config.yaml
experts_per_token: 6
d_expert: 48
vocab_size: 16384
max_steps: 2154
Below are experts of layer 5 (counted from 0) of a mixture-of-experts language model. Rows are named router (the router's row for the expert) and show model dimensions 0-191. Each number is 500 + 50 x the weight over its row's rms, rounded and kept within 0 to 999. Numbers have three digits each.
After each expert's rows: "mostly gets" lists some tokens that are sent to it at least half of the time; "gets" lists some tokens that make up at least twice as much of what it gets as of all text. This comes from a sample of Wikipedia text that the model never trained on. Tokens count by the router's weight.

# expert 6
router:573428449419450484515406423475558539551488494431527459452465425576496444546547501482516436467512511544474545498587494520412475514474481513422431453546517534434415532503495451511508462428533505510587419441532551547572462471504483593593501496431409516462565470544479400505538543415532530471492427593543594542536509547482441527469509542450553495484334552465497455530521452533532542498497472522474548472506513497519479503474487479561520547493501541505418541613499518541491514442532438417524527443367575389503482525465462492455515601535603489464462524446484411596524576430531487516
mostly gets: " the", " a", " of", " The", " at", " from"
gets: " the", " of", " in", " a", " for", " at"

# expert 5
router:454589573513503435594622480505518492492423563460459466442514409573430502501492540432574547560533428527484522458531535612544575427600573458459448544511467558468442404516484514416439475550509523509513515539498563521479372481404463493505502462513476515449459530490454511520464494568504450501540529488473447458441422450561463587382497457565508550533488460464526419544457544483543431543476555570458464517488571514590493447569506562499565521501521564490519520490578550536500551592496517486482607488490575454474472459559401512579409419600564519530467499521526540455451443488527484496
mostly gets: " be", " that", " which", " were", " are", ")."
gets: ".", ",", " of", " as", " and", " to"

# expert 10
router:501494509440544491545545441534486536596514523459564473520556499480447488564625496455435521550529474446533471458554531602498549468563585532404506468479560537503488565453463553475471482479519428559453465469542460574547372450444559490511474501460378466457497531407399439520544494498509499456536517535505510501503550558513573529409415464505448516525492569509482397582506508531521537528475548543534505476406490585498520453484512465463558612506399633547404575461529573460542541534556485534524584535471504470559437561513506535506485547519557514472502492515616401484512504410570462593
mostly gets: " at", " first", " years", " two", " one", " other"
gets: " in", " at", " on", " of", " other", " over"

# expert 18
router:585423576566495493467506455425473487482472504508490486514453427443513585553535464431536518422441491551426467541501483585557504500537478429428423547504492518365479481505497493527525518569472538461486562571515625590515473487479486537533538492571530496525435516460508430559535546501544531469419482469436602469433440491551475510524558468433565435520387454488541443495500538464469352451464531478482486450487584469536551528486512550420569472515558454444533468479555527497515599496600533592525572518496572379553459446541514461515446453505477383566451525583527423534429508492500459556
mostly gets: " was", " \"", " is", "),", "\"", " and"
gets: ",", " and", " was", " is", ")", "\""

# expert 1
router:546566502455541450459523516443575496441497451447542535448486558442494527438390508493592479447466542552572523509505481470543493489579568512596466532592555480537488463592513492465553524454512536511584500423563579440501555419541560520460478456506573462559480405569535478470494419451575454513454601465514531559510518501473637557492534517508522473464540463490448551476427565389533493473505472453543537479606528520466489604510504385470453544436470507485534466459420539600457411560503490443554447410473553530518477397487499457448485485455437476550521543537382537461476533526410481502
mostly gets: " K", " S", " M", " Ch", " R", " C"
gets: " |", " (", " B", " R", " S", "|"

# expert 0
router:507411525497454524543400504560543469412550517507475594469444459482438436507458533491550516477478495499605430523587522398504540565383429520609623463521586568462508622513488491442477575503531554529441492493463551519540581569479484513405552527546544537523485481532581550524523460540525497468453416476451467572471550427503470438562520455508496394493549462567582545482525460515422435552593512549468511502447446502478472553485506512569415531506496481456527392538535479539526387511510518564602447481506493493520556535509484429501514467588429537422506494450568477492467421514531536448
mostly gets: "'", " School", " John", " he", " She", "ley"
gets: "'", "s", " and", "man", "ley", "ton"

# expert 20
router:510455489535550504560430437495470565568541472384475492572474544521580467578556539582479564511559514504446538415397551456455472423549466502432567432380477552560500577546494536579539469479470493441449454572442538430510511511519433500505551527571441499501557496509506517324486585492435607496489543456542442458510536509429465454528535532483546526574511496435534523548495490502547575577484504514599512500434470470519437406549569542487529491518493453545551538497488525409446512548484497425437550481395437528572561433524552420522443461476405452517496490490489508545511434542505446568
mostly gets: " one", " two", " first", " three", " second", " player"
gets: "0", " first", "-", "th", " second", " two"

# expert 12
router:550498455471423495462408487463565485446531506528609535461493529483451462537384488549557443379479466525517579513568524456446399531501527482451539424529534471580498621505467528447482493474539574555502522453527563440477442568482613456429448547442435466538508457612540516449514427427520543546507530500553476579539494542555535457502487541529438469507564506552441592556500530473514503486573460512528472501549437492423476527449467404494482498492444444568567491489502581555533536445547494421527403512569528456459482594450475470449450576506435475504385444465432566480468569478411553540
mostly gets: "'", " W", " Al", " American", " L", " Mar"
gets: " |", "'", " (", " John", ":", " Al"